Weights of a small mixture-of-experts language model, trained from scratch on English Wikipedia.
Size: 10 layers, vocabulary 8192.
Training: a variant of SOAP for the experts, 243M tokens, 7422 steps.
Below are experts of layer 7 (counted from 0) of a mixture-of-experts language model. Rows are named router (the router's row for the expert), down (a neuron's output weights, with its number) and show model dimensions 64-95. Each number is 50 + 12 x the weight over its row's rms, rounded and kept within 0 to 99.
After each expert's rows: "comes before" lists some tokens at least twice as common just after its tokens as in all text. This comes from a sample of Wikipedia text that the model never trained on. Tokens count by the router's weight.

# expert 108
router:67 59 46 68 43 51 55 49 53 63 58 62 37 54 64 51 59 36 46 46 35 34 38 33 44 28 60 49 58 54 49 64
down0:32 54 47 50 37 38 37 43 31 63 53 59 49 44 80 44 49 69 56 75 68 81 51 39 36 72 43 48 49 48 57 58
down1:50 41 72 61 62 60 43 32 51 46 41 62 38 62 46 61 51 41 52 49 34 58 44 55 53 57 50 50 52 37 45 51
down2:33 56 26 28 60 34 24 58 48 47 51 38 42 73 53 45 42 62 63 34 42 42 58 26 47 42 45 30 42 68 53 52
down3:47 34 49 69 61 40 57 61 25 50 66 48 43 69 51 51 35 35 54 55 50 38 47 63 47 38 45 59 44 55 43 46
down4:57 68 48 65 66 30 55 46 50 23 29 49 57 59 46 55 51 50 38 24 54 50 36 59 48 39 48 47 65 40 52 59
down5:47 60 54 43 36 35 41 36 51 73 58 60 33 52 25 35 47 27 54 58 40 50 72 53 72 62 34 26 54 41 53 50
down6:62 54 49 59 40 66 41 47 52 35 46 18 39 43 49 44 65 47 48 82 53 29 66 39 41 69 60 43 44 44 43 71
down7:48 32 56 42 56 58 55 37 29 66 40 78 63 54 66 37 52 63 47 60 34 41 68 54 50 51 58 68 58 66 49 84
down8:56 47 67 25 47 49 49 38 53 31 51 61 59 47 48 52 58 50 74 41 34 44 50 62 72 35 38 42 44 46 52 49
down9:43 50 50 60 52 56 71 40 39 71 55 41 52 52 56 63 57 30 45 49 44 68 45 61 42 50 42 51 46 47 39 44
down10:53 51 50 38 46 52 45 47 43 48 51 31 64 57 43 50 36 42 60 35 42 70 55 31 51 65 44 30 55 55 53 35
down11:50 55 54 43 50 54 48 52 46 27 60 66 62 58 51 39 46 45 37 47 41 50 41 61 67 28 57 56 63 50 60 56
down12:17 65 65 55 46 61 48 41 64 56 36 55 53 62 47 51 36 48 62 66 47 61 43 54 46 66 51 52 42 37 46 62
down13:55 52 56 51 76 33 44 37 31 68 51 65 39 45 49 65 40 50 43 60 81 47 36 52 67 32 42 57 58 58 50 42
down14:57 37 48 59 43 61 44 39 70 52 39 30 42 50 42 53 45 22 63 33 21 68 48 48 51 53 38 45 52 44 69 55
down15:43 48 67 43 50 45 37 54 44 62 41 66 57 30 46 64 58 60 55 48 52 29 69 56 47 33 33 59 54 50 55 59
down16:48 44 42 52 35 40 19 74 55 47 67 71 46 53 34 43 71 55 35 66 67 50 65 30 49 28 50 55 49 63 57 55
down17:53 46 45 23 32 55 46 41 66 52 57 40 35 49 36 52 49 72 66 62 38 61 48 44 69 67 48 58 42 44 34 61
down18:60 56 55 54 55 62 47 53 41 37 42 63 61 65 60 59 52 40 22 32 35 59 62 38 60 44 43 52 31 47 61 57
down19:70 41 41 42 40 31 62 51 50 63 27 32 31 70 38 55 56 54 52 49 60 65 41 44 60 64 50 77 54 43 54 33
down20:52 49 55 41 66 41 38 55 62 47 54 35 54 53 47 42 35 71 51 52 55 49 52 64 58 60 66 38 39 26 42 39
down21:34 46 79 35 48 30 61 28 45 40 56 40 54 53 32 35 38 44 41 28 54 60 36 52 67 35 53 45 49 48 53 59
down22:54 41 46 33 38 40 61 42 61 51 62 28 39 42 67 38 39 66 54 48 38 41 50 62 49 55 46 58 44 46 43 61
down23:65 53 61 66 67 52 56 72 67 54 46 48 50 64 63 50 60 55 57 61 24 49 58 64 55 50 46 80 54 43 46 52
down24:37 56 53 71 51 37 46 61 30 67 35 41 66 52 56 44 60 74 45 56 40 58 34 46 18 49 41 64 31 80 57 49
down25:54 42 47 65 54 57 62 65 38 54 37 50 61 38 58 58 59 50 46 48 84 30 53 42 48 35 47 64 38 54 52 57
down26:75 47 60 30 48 44 46 63 48 41 39 34 55 53 49 40 48 37 54 53 58 25 64 51 59 39 55 30 40 49 54 60
down27:52 62 49 65 65 60 36 45 63 48 27 50 26 51 51 40 58 66 64 32 60 49 68 41 58 63 53 58 54 74 63 55
down28:61 67 53 32 63 46 50 43 44 53 23 33 57 49 53 25 54 68 51 34 34 56 54 36 46 61 53 43 58 47 39 65
down29:77 41 58 47 73 46 35 35 42 57 52 57 41 53 61 62 45 52 35 45 39 67 47 55 51 46 62 37 55 51 43 67
down30:37 51 46 64 36 44 51 37 63 59 33 33 28 34 66 49 64 52 45 42 49 46 23 70 61 74 55 44 51 59 39 55
down31:54 44 45 45 49 33 48 34 62 28 65 47 36 51 61 50 41 60 66 35 51 55 39 59 53 72 54 48 46 17 63 48
comes before: ",", " of", ".", " in", " (", " School"

# expert 241
router:63 45 50 69 59 47 51 56 70 55 36 43 45 53 65 67 64 45 47 39 75 46 37 66 46 38 41 50 50 56 48 54
down0:58 31 56 41 58 39 55 47 69 52 36 37 55 52 57 44 50 29 37 42 58 64 51 44 70 79 16 40 55 37 59 54
down1:48 37 66 28 63 49 40 43 53 55 49 60 57 49 49 51 60 57 58 52 77 31 38 61 74 43 47 40 58 71 51 36
down2:52 76 67 42 45 37 61 60 46 45 39 50 44 59 78 53 30 60 44 57 55 57 53 46 56 48 49 74 49 59 50 65
down3:50 35 39 45 54 51 41 56 56 53 47 47 45 76 42 52 31 37 60 42 48 59 36 48 50 40 77 47 45 48 43 47
down4:53 70 34 52 40 61 41 56 47 40 51 47 53 49 37 62 60 55 51 47 65 63 45 47 51 39 59 64 43 48 35 44
down5:51 59 55 56 49 56 57 59 61 29 44 40 55 55 43 46 35 76 55 61 63 16 60 48 42 39 62 70 56 58 58 44
down6:52 54 51 50 32 45 70 45 51 64 29 57 55 42 52 66 42 55 74 66 38 54 52 70 21 29 60 53 55 71 48 43
down7:21 53 53 66 34 46 58 38 59 59 39 61 48 38 51 33 55 49 63 64 31 48 50 61 46 54 32 58 58 64 39 56
down8:69 60 83 57 65 63 38 41 52 34 46 44 27 51 42 58 42 41 50 49 67 49 43 31 43 35 66 53 70 37 60 57
down9:55 62 43 39 70 53 51 31 43 38 57 72 47 46 42 47 53 34 57 52 29 44 75 49 38 49 61 28 41 62 47 28
down10:51 55 51 48 54 53 37 33 39 56 56 61 45 57 36 30 56 62 55 38 56 63 59 46 52 44 53 50 40 59 54 43
down11:37 37 53 33 60 53 49 56 44 72 51 36 73 46 65 42 63 50 43 60 41 57 47 47 65 74 41 67 42 45 46 61
down12:56 57 62 69 56 31 58 40 49 41 63 54 45 56 50 35 68 37 33 57 40 81 42 33 41 57 30 66 58 63 53 37
down13:64 40 52 37 33 25 45 59 38 63 68 56 64 46 24 37 51 58 46 69 51 32 55 48 53 57 49 53 58 61 46 73
down14:54 70 58 54 46 52 39 51 64 30 26 55 48 43 54 31 53 32 64 50 68 11 42 55 62 52 53 41 37 72 41 59
down15:37 51 29 62 37 45 48 51 31 46 53 49 57 53 34 62 61 35 74 55 64 60 33 51 69 47 69 67 54 77 68 47
down16:60 45 63 48 56 45 29 46 60 40 50 29 48 47 53 65 68 39 75 47 70 49 43 60 52 39 51 28 62 56 33 54
down17:50 66 34 61 50 63 65 37 25 67 70 47 67 41 53 35 45 69 47 45 52 69 52 47 37 38 59 51 38 46 52 43
down18:33 36 35 38 63 58 68 61 37 67 64 43 48 39 71 40 51 42 57 52 57 61 67 41 47 67 60 63 55 65 54 56
down19:24 56 72 44 57 62 40 36 51 64 63 33 48 50 47 63 41 64 53 44 49 42 68 36 47 54 61 18 43 59 60 22
down20:65 52 45 65 66 40 65 39 60 38 57 46 64 47 47 46 24 66 48 45 41 42 50 34 59 87 52 44 42 44 44 48
down21:64 58 48 86 57 70 56 26 71 35 57 40 62 47 47 43 65 51 52 45 51 81 53 63 59 42 50 68 45 53 46 51
down22:41 59 51 42 52 37 33 49 51 62 57 46 59 48 61 31 48 76 52 50 49 54 67 51 49 63 33 54 39 45 59 43
down23:47 43 47 38 53 68 27 67 32 56 42 50 54 63 60 50 48 52 59 41 32 46 20 56 49 49 56 44 31 57 51 34
down24:45 29 47 34 47 45 40 27 62 66 54 57 60 56 51 52 53 62 57 48 53 99 46 54 23 63 53 52 44 50 56 49
down25:49 47 41 70 66 43 51 51 47 35 42 50 49 41 51 57 49 38 67 40 38 52 62 59 54 63 36 47 68 41 60 40
down26:59 64 21 43 42 53 57 46 19 58 52 40 73 43 48 25 41 44 52 34 60 40 49 64 31 45 32 32 46 78 49 47
down27:51 61 44 45 51 38 72 78 50 49 31 51 47 60 43 54 51 47 32 60 76 72 54 71 51 65 47 43 61 43 40 53
down28:44 61 44 57 63 52 38 33 37 30 53 43 64 41 52 30 46 63 57 63 71 63 61 57 40 50 62 55 52 37 36 59
down29:42 59 33 54 43 41 54 51 39 60 32 49 36 51 58 46 57 33 52 64 45 52 51 42 42 56 46 54 49 40 42 44
down30:70 37 53 63 36 59 49 42 50 47 65 51 32 47 56 50 69 48 47 63 47 61 48 23 22 40 70 57 60 49 61 48
down31:66 45 45 51 53 61 37 60 65 41 55 36 68 37 51 52 45 57 50 58 50 31 17 45 52 35 61 34 43 72 53 38
comes before: " the", " 18", " a", " his", " addition", " January"

# expert 221
router:53 44 62 64 56 51 39 56 41 67 69 59 50 46 26 34 48 38 58 57 44 36 61 49 37 41 58 32 53 65 36 74
down0:41 25 45 58 37 54 51 43 50 53 51 49 64 68 30 57 49 37 62 48 33 44 54 47 43 69 29 60 37 33 61 52
down1:42 46 66 54 63 44 67 38 41 47 54 40 43 60 47 23 33 42 45 33 80 66 58 73 51 46 51 70 32 37 35 37
down2:61 73 56 55 52 40 57 46 48 67 63 49 52 42 46 66 52 55 50 51 46 28 29 61 57 52 40 61 46 48 24 48
down3:43 51 50 58 36 62 64 45 43 55 40 38 47 67 56 58 47 41 69 66 25 43 47 44 42 53 57 52 71 48 44 49
down4:50 35 51 43 28 52 57 51 46 39 34 66 75 55 61 61 86 64 61 55 70 50 56 44 49 44 55 42 63 69 62 55
down5:68 51 33 65 68 50 71 57 54 49 55 71 33 47 65 58 53 39 41 62 58 41 48 58 41 52 38 48 65 48 54 64
down6:46 52 61 50 55 66 40 29 34 56 49 52 66 35 35 53 68 73 51 40 54 54 58 57 37 42 16 34 35 63 81 65
down7:58 46 61 65 30 60 34 39 66 51 38 38 43 59 41 59 56 56 47 27 55 69 54 38 57 51 54 48 23 45 56 36
down8:57 63 57 58 49 65 50 64 49 62 45 49 59 30 50 30 56 34 65 40 71 45 51 53 70 74 38 72 66 45 59 80
down9:61 41 65 34 75 42 65 55 60 59 50 40 39 42 44 62 44 68 66 48 54 36 37 44 58 47 57 30 52 49 41 51
down10:55 45 41 62 55 69 25 52 36 49 55 62 60 57 30 51 49 27 54 41 45 49 58 41 46 57 67 16 46 46 70 59
down11:51 60 50 52 55 51 44 32 89 54 55 39 64 36 51 42 38 24 63 49 50 45 39 54 61 31 71 39 43 57 57 57
down12:41 54 55 52 55 46 75 53 50 53 35 66 58 62 58 54 51 48 43 63 51 69 55 75 60 24 31 53 63 53 54 50
down13:62 46 41 53 47 59 47 58 36 43 47 61 52 53 57 28 40 56 63 56 62 38 47 24 45 38 65 62 59 66 59 53
down14:41 47 46 44 50 48 50 67 46 50 64 48 44 33 62 49 36 42 64 74 49 74 34 63 70 51 51 48 50 61 62 70
down15:40 70 35 49 50 52 53 43 42 52 45 34 44 60 63 61 54 63 25 44 51 45 47 36 30 44 54 49 36 71 71 40
down16:32 24 49 54 51 48 30 54 52 62 44 37 53 47 54 44 80 40 67 50 64 38 51 43 53 52 52 35 33 66 75 61
down17:51 54 57 27 22 42 52 43 54 17 55 44 54 52 52 44 57 23 70 54 46 48 52 55 45 61 50 52 52 65 75 33
down18:33 46 43 34 51 40 55 50 57 49 38 42 39 54 65 56 54 39 39 29 48 67 47 56 39 58 54 16 25 62 67 23
down19:53 39 33 48 65 39 57 39 61 53 44 48 42 58 54 65 44 33 42 50 28 66 35 78 53 50 41 38 32 36 50 34
down20:61 51 44 46 34 48 40 32 61 61 52 50 57 45 26 44 42 62 45 35 27 48 48 36 56 61 53 35 36 65 61 53
down21:41 33 57 43 49 72 57 57 44 50 38 75 68 42 51 50 40 71 52 36 59 46 48 58 44 49 49 50 35 61 41 43
down22:57 43 72 58 58 68 55 35 45 55 57 28 40 62 47 41 48 51 54 27 52 33 56 63 49 41 29 44 54 38 55 47
down23:47 66 51 75 56 53 29 52 46 49 31 56 41 38 43 60 44 50 42 37 41 60 57 46 48 53 33 46 44 57 39 58
down24:72 37 61 42 39 47 63 42 57 49 52 51 76 53 53 44 46 64 49 19 55 73 50 54 54 73 53 56 47 45 48 52
down25:47 37 49 50 48 61 54 51 51 34 50 45 22 43 43 64 58 49 65 60 27 48 40 55 55 48 24 70 35 62 54 41
down26:77 50 56 31 67 54 41 62 65 36 51 35 48 52 58 49 63 65 31 47 51 70 48 50 55 46 54 48 62 65 34 34
down27:52 49 51 57 63 60 40 52 57 67 75 55 49 48 68 65 67 52 51 58 48 54 63 34 38 54 43 37 38 71 33 26
down28:53 46 58 54 43 15 40 60 71 59 62 55 49 54 36 38 54 34 50 66 43 45 64 56 53 67 38 43 51 39 56 58
down29:52 48 48 53 68 61 51 56 51 84 39 36 42 75 46 69 48 43 49 52 47 27 67 53 43 46 32 77 52 63 58 83
down30:51 46 43 42 63 58 17 45 41 45 55 58 45 59 41 60 36 31 65 54 60 82 64 66 54 45 46 52 31 41 47 33
down31:71 46 69 56 68 65 43 65 50 34 61 39 48 66 61 53 55 57 50 73 68 36 43 43 80 51 14 38 54 43 36 55
comes before: " of", ",", " for", " (", ".", " in"

# expert 17
router:34 68 53 48 47 51 69 46 45 34 42 47 46 36 75 50 60 55 42 82 35 35 33 53 38 54 56 44 51 66 46 38
down0:49 49 61 31 45 77 51 43 54 53 14 46 23 38 51 55 39 45 74 36 43 54 61 58 49 67 36 48 62 37 59 58
down1:57 48 47 59 22 59 72 55 68 47 38 50 30 47 27 32 39 53 40 34 53 55 55 50 59 47 51 52 49 42 46 45
down2:57 57 51 50 37 72 46 33 72 74 57 66 57 52 57 59 61 33 48 48 46 39 54 41 45 54 54 44 53 27 59 55
down3:52 48 64 39 62 45 56 78 56 54 58 39 44 44 36 41 65 46 43 42 65 34 45 53 63 31 50 64 25 58 49 52
down4:39 27 44 48 64 21 42 65 48 53 49 48 44 41 46 83 56 78 39 63 40 40 60 52 49 63 50 29 51 61 34 41
down5:62 36 77 40 61 25 53 43 49 46 42 39 59 44 53 24 53 40 48 41 54 29 34 39 50 56 71 40 39 59 64 48
down6:54 52 68 42 56 58 42 52 38 48 36 66 57 54 49 66 44 42 63 61 36 34 44 53 38 36 47 45 53 57 48 52
down7:30 23 63 51 60 63 32 58 43 48 55 48 41 76 49 78 41 42 40 67 47 35 42 40 58 41 59 54 61 66 41 62
down8:39 64 39 47 44 65 51 58 55 50 42 49 40 43 63 49 48 61 23 63 78 56 70 56 64 50 56 63 50 42 40 44
down9:35 66 54 31 56 19 36 53 53 42 26 49 61 53 36 55 42 40 49 68 46 56 71 31 66 44 52 54 62 62 54 54
down10:82 47 41 33 74 54 66 59 53 59 58 44 57 39 51 42 56 56 40 56 65 53 31 36 48 66 49 43 72 49 44 43
down11:69 43 66 48 39 58 56 48 59 53 25 42 56 60 43 41 63 58 56 61 50 45 71 55 39 26 58 51 52 47 45 53
down12:43 20 52 52 51 59 46 29 61 59 38 47 33 40 53 47 38 59 51 56 45 58 50 66 45 74 57 51 43 47 47 59
down13:53 27 46 41 55 45 71 50 42 60 45 37 57 36 48 51 29 44 50 78 30 41 44 57 64 52 40 71 50 40 59 51
down14:58 60 56 50 51 31 62 58 29 64 45 33 49 48 44 47 45 42 62 44 56 59 32 37 68 49 45 44 47 33 64 44
down15:34 29 52 36 46 50 71 60 49 57 53 74 59 67 27 16 50 56 76 73 68 37 65 37 39 45 48 57 63 45 51 55
down16:44 50 40 53 39 56 51 55 36 43 62 45 50 42 50 41 60 49 62 36 47 40 65 35 50 34 47 64 42 61 42 76
down17:60 31 55 43 20 70 42 39 42 60 50 45 72 37 62 33 41 45 41 63 35 49 60 45 49 39 34 52 34 73 59 47
down18:43 68 40 58 40 63 70 53 53 58 59 53 66 57 28 67 44 55 60 50 35 67 64 59 49 27 68 56 60 54 44 56
down19:41 19 53 59 65 67 70 70 62 38 61 52 59 53 54 34 35 43 44 33 55 30 39 53 56 46 47 51 46 83 39 62
down20:73 34 65 45 39 55 56 44 53 39 53 53 41 34 68 61 64 46 66 56 50 52 47 58 32 52 66 40 53 59 45 46
down21:30 48 32 62 49 58 43 41 52 70 44 59 53 54 35 63 58 45 47 70 50 48 61 44 66 59 47 42 61 27 55 57
down22:58 66 49 34 47 43 45 09 61 51 46 56 40 58 36 50 64 48 60 40 27 66 60 73 68 41 48 65 52 56 43 63
down23:58 46 54 61 53 54 41 43 55 43 24 66 64 77 41 55 53 52 40 45 26 70 36 65 44 55 42 54 52 42 72 41
down24:50 43 60 61 53 39 39 57 65 47 61 39 45 60 40 49 42 32 46 67 69 53 56 49 43 86 47 47 54 38 58 67
down25:44 42 43 32 64 57 36 63 61 39 45 32 44 34 43 52 71 83 48 44 62 51 42 51 53 25 55 44 54 44 56 72
down26:35 41 42 46 73 36 45 60 59 52 77 67 46 54 70 45 44 43 41 32 81 56 73 34 47 50 52 50 34 50 36 47
down27:30 61 56 54 51 49 46 42 42 41 30 21 47 41 63 44 64 55 40 47 53 62 47 59 38 66 37 50 50 65 52 47
down28:51 65 72 58 68 29 46 52 54 41 50 56 42 69 30 29 54 63 41 26 49 58 72 42 39 56 37 58 57 54 36 41
down29:48 83 39 53 48 41 45 58 55 41 53 50 58 45 29 35 46 34 65 58 57 64 50 37 30 39 54 52 41 64 52 39
down30:41 55 51 47 59 72 45 36 28 38 65 59 49 56 53 36 51 48 41 64 36 66 50 55 46 59 42 75 65 59 61 58
down31:48 37 27 41 41 56 48 23 39 39 59 70 57 69 59 50 39 35 52 94 45 50 51 41 65 54 58 55 28 53 58 50
comes before: ",", " |", "e", " (", "a", "'"

# expert 191
router:51 50 64 53 68 38 53 42 59 59 37 55 45 58 57 65 57 65 57 70 34 36 57 63 36 26 56 46 45 66 43 45
down0:57 74 36 56 57 72 41 49 32 44 52 53 65 65 48 41 48 38 35 51 62 22 51 41 29 58 59 62 35 49 44 33
down1:60 55 55 46 54 43 43 52 51 48 60 55 43 57 59 74 61 49 24 50 65 45 30 50 42 61 53 39 44 49 46 41
down2:69 51 66 67 45 73 62 59 50 36 45 51 54 45 30 34 30 61 53 56 50 14 50 50 64 74 45 52 46 33 66 45
down3:65 44 44 55 54 45 39 53 59 18 67 34 41 63 52 52 43 39 52 39 40 59 40 69 54 41 52 31 41 49 48 40
down4:50 47 46 52 55 31 43 52 55 48 50 54 43 62 68 31 48 53 39 35 52 62 44 56 63 60 47 56 41 28 59 59
down5:49 18 50 53 59 44 74 49 56 42 76 82 63 55 66 35 20 68 59 44 55 56 37 46 52 62 50 27 45 61 52 45
down6:49 65 51 85 50 38 46 65 72 36 49 44 55 56 40 33 45 57 42 70 50 67 47 58 77 37 46 60 60 58 58 39
down7:66 46 79 45 46 51 71 47 47 33 54 72 35 44 34 40 55 56 42 54 56 65 19 49 63 40 42 47 64 50 49 24
down8:42 71 49 49 60 76 54 51 58 40 46 59 56 42 50 60 48 45 63 55 46 29 45 37 37 57 56 56 49 64 49 57
down9:66 44 56 58 57 41 54 32 60 45 59 67 52 46 43 51 57 50 66 63 65 41 25 43 63 48 71 61 51 47 46 60
down10:51 34 28 53 62 55 30 57 52 53 57 52 68 33 53 48 51 50 56 66 60 54 40 46 70 58 50 50 45 36 60 44
down11:53 32 52 73 47 57 33 50 39 68 49 59 51 71 30 47 39 47 52 56 67 20 53 49 65 60 50 57 80 54 40 41
down12:36 80 38 58 61 42 44 43 57 47 56 27 37 38 52 44 63 49 62 28 38 45 67 72 40 49 23 38 54 39 70 44
down13:36 55 38 34 35 57 52 57 57 25 47 64 46 56 49 45 52 56 47 44 40 38 71 49 55 58 40 33 70 40 45 67
down14:24 48 37 52 39 73 47 50 60 87 71 68 49 53 45 35 41 46 34 66 52 75 39 47 33 64 52 57 69 47 19 46
down15:38 45 75 36 60 37 57 38 58 63 60 36 61 51 47 65 21 56 46 60 34 86 53 33 36 48 32 43 45 61 39 51
down16:53 34 49 40 53 74 45 67 59 71 60 55 55 46 29 36 58 59 50 53 60 44 30 46 58 29 33 34 32 51 56 41
down17:31 51 72 45 43 64 33 61 38 45 43 46 47 43 47 48 47 52 50 34 44 63 45 72 33 36 59 60 62 47 50 46
down18:48 58 67 42 60 44 49 51 52 36 39 82 34 47 39 39 46 72 60 62 62 40 60 57 59 38 34 53 56 63 56 36
down19:55 38 58 64 50 48 73 51 51 45 33 43 64 64 35 39 70 36 44 44 52 54 62 49 56 48 52 59 28 40 62 53
down20:46 55 76 59 50 43 64 58 48 33 66 54 32 53 67 56 41 41 68 46 56 73 61 19 42 73 54 43 48 61 48 47
down21:63 59 62 41 47 58 47 56 58 68 45 64 12 46 64 51 61 62 47 67 55 45 43 44 50 45 16 44 50 44 53 42
down22:48 31 64 50 33 49 51 61 46 50 59 25 38 34 64 45 28 37 70 43 63 45 51 44 55 51 31 42 60 58 55 51
down23:61 52 54 69 48 68 63 49 47 44 36 61 41 50 58 43 55 54 44 56 53 55 47 71 60 50 44 56 48 66 71 36
down24:37 66 56 40 66 33 56 54 59 41 55 59 66 42 36 43 41 32 47 59 52 50 52 53 42 39 63 46 64 59 55 50
down25:74 47 38 63 47 44 72 40 32 59 38 64 27 40 40 51 53 43 55 24 42 31 68 79 37 43 68 58 39 40 58 43
down26:52 45 36 58 48 39 42 58 75 58 51 58 25 45 45 21 59 43 47 45 34 27 40 65 53 67 58 60 73 52 59 42
down27:52 48 66 35 47 47 36 57 65 55 63 43 49 37 60 41 53 71 41 49 39 27 53 47 30 46 46 61 43 51 50 65
down28:45 78 27 53 50 59 67 47 35 42 47 51 41 11 61 61 43 46 49 61 67 57 57 40 43 35 69 39 41 34 42 48
down29:54 53 62 57 48 38 44 36 52 62 67 62 60 45 54 39 35 59 55 45 47 61 64 41 44 81 34 39 51 43 44 59
down30:54 27 51 48 54 60 55 63 61 57 52 53 36 17 41 46 52 53 60 39 67 32 42 39 42 73 54 49 47 39 63 49
down31:40 60 35 54 48 41 50 54 47 61 59 41 62 46 44 57 54 46 66 25 51 41 39 46 66 65 46 36 62 50 30 60
comes before: "-", "3", "–", "2", "1", "4"

# expert 46
router:32 67 46 65 54 53 50 69 42 57 54 54 63 37 36 68 45 64 54 66 52 62 38 62 29 35 67 66 49 50 65 30
down0:44 37 57 25 52 44 66 45 36 47 52 41 48 46 60 52 43 74 76 78 40 62 48 46 50 30 53 49 46 42 46 24
down1:54 37 73 58 57 52 24 61 64 50 50 48 49 61 52 65 52 53 19 46 25 71 43 62 58 40 58 55 33 62 56 54
down2:34 69 67 44 48 44 42 37 33 46 43 62 48 75 24 50 45 44 22 42 53 58 55 44 35 78 57 38 57 51 42 78
down3:59 45 43 49 64 63 56 63 56 55 47 62 54 66 52 53 43 54 59 55 49 33 61 56 53 48 57 40 71 25 40 64
down4:53 51 49 59 63 63 35 46 58 45 51 55 28 51 50 53 64 69 33 66 62 64 55 55 44 39 45 42 37 48 56 58
down5:27 44 46 40 44 70 37 22 41 25 55 61 45 42 36 36 47 43 53 43 53 49 40 55 48 50 46 29 48 57 54 43
down6:47 57 43 47 28 74 68 53 42 46 61 51 67 33 25 49 50 50 69 41 64 50 59 34 63 52 60 45 87 46 54 26
down7:50 33 58 58 57 49 49 63 43 54 41 55 60 34 56 62 46 65 58 55 52 39 48 43 54 42 58 42 34 42 39 33
down8:68 47 46 62 59 46 65 66 48 37 66 32 39 65 43 59 51 64 56 44 33 47 72 50 46 19 65 60 31 39 37 44
down9:38 37 57 39 48 58 55 67 52 54 57 50 46 29 29 39 63 53 75 45 52 43 56 54 45 56 37 43 63 42 49 65
down10:53 72 66 41 43 53 26 32 51 50 42 55 56 65 62 58 67 54 35 49 46 40 71 52 39 28 51 35 53 47 39 50
down11:73 27 37 42 44 63 57 48 66 45 63 65 39 47 46 70 49 53 49 74 27 50 60 45 47 49 45 55 50 32 26 54
down12:33 68 45 37 37 40 42 60 61 49 41 69 66 60 49 52 65 39 21 52 45 45 72 52 46 36 62 53 37 62 73 75
down13:65 66 30 52 49 51 52 30 34 44 64 51 67 41 44 65 42 49 41 40 45 39 51 56 46 33 37 60 43 42 34 48
down14:61 48 68 33 41 60 61 83 72 58 52 52 59 41 43 63 60 27 25 52 38 33 51 58 33 51 39 64 54 50 60 58
down15:64 63 39 68 72 35 70 60 42 46 68 48 57 28 42 64 42 49 52 58 69 30 52 62 40 65 86 55 58 55 65 49
down16:57 33 44 68 40 79 68 45 45 37 43 40 51 55 58 60 69 62 46 36 52 53 54 35 68 10 46 50 41 46 38 58
down17:50 54 78 48 51 39 56 45 58 59 67 33 20 41 50 40 58 40 62 55 34 54 53 71 26 53 48 44 47 49 61 47
down18:49 34 61 57 35 60 30 34 79 36 45 48 38 53 69 55 45 53 57 24 48 62 79 43 48 65 44 37 43 52 58 45
down19:38 19 45 36 50 45 40 56 33 64 68 23 57 46 66 43 55 32 57 49 47 61 47 58 62 46 47 42 38 59 40 49
down20:62 74 48 67 73 57 28 29 32 54 62 50 54 63 27 53 36 52 59 40 30 39 28 46 49 52 61 35 51 47 59 50
down21:52 54 60 53 53 40 41 44 64 69 34 43 51 31 51 52 50 54 63 45 43 26 56 47 41 50 60 66 60 44 48 36
down22:58 32 69 28 52 52 58 53 45 42 45 33 63 45 39 41 50 69 64 46 56 56 59 46 51 70 42 43 42 41 67 63
down23:60 35 57 34 60 59 47 49 36 39 60 67 49 65 64 54 58 47 37 60 36 76 47 33 61 71 58 58 45 52 60 64
down24:69 47 43 61 54 26 53 23 53 37 42 76 58 38 31 80 61 45 38 58 63 61 63 41 63 55 45 39 55 54 28 64
down25:58 39 66 62 58 50 41 65 59 76 40 25 58 50 47 48 42 47 84 58 47 52 49 45 57 41 68 44 55 53 35 36
down26:61 25 33 65 62 39 50 28 55 39 77 34 46 35 58 42 50 43 43 50 47 48 58 77 47 44 42 59 35 66 46 57
down27:39 67 57 55 36 55 29 47 24 57 58 55 66 67 58 24 44 63 51 49 60 67 50 50 35 38 49 44 47 70 61 52
down28:65 63 49 68 34 50 56 52 50 56 54 41 50 37 54 74 61 60 44 59 45 74 39 52 46 18 43 44 29 41 34 59
down29:56 40 62 46 32 61 56 53 58 63 54 65 45 63 55 48 35 56 31 82 41 37 58 39 51 59 32 51 84 27 65 47
down30:50 38 39 42 33 71 34 73 45 47 52 46 73 35 58 42 52 36 56 50 44 23 24 65 61 81 59 44 71 54 41 44
down31:59 54 47 38 42 61 69 44 62 53 35 31 59 63 37 39 39 46 47 57 48 53 21 51 44 50 60 22 66 53 69 58
comes before: " |", ";", ".", ",", "–", "4"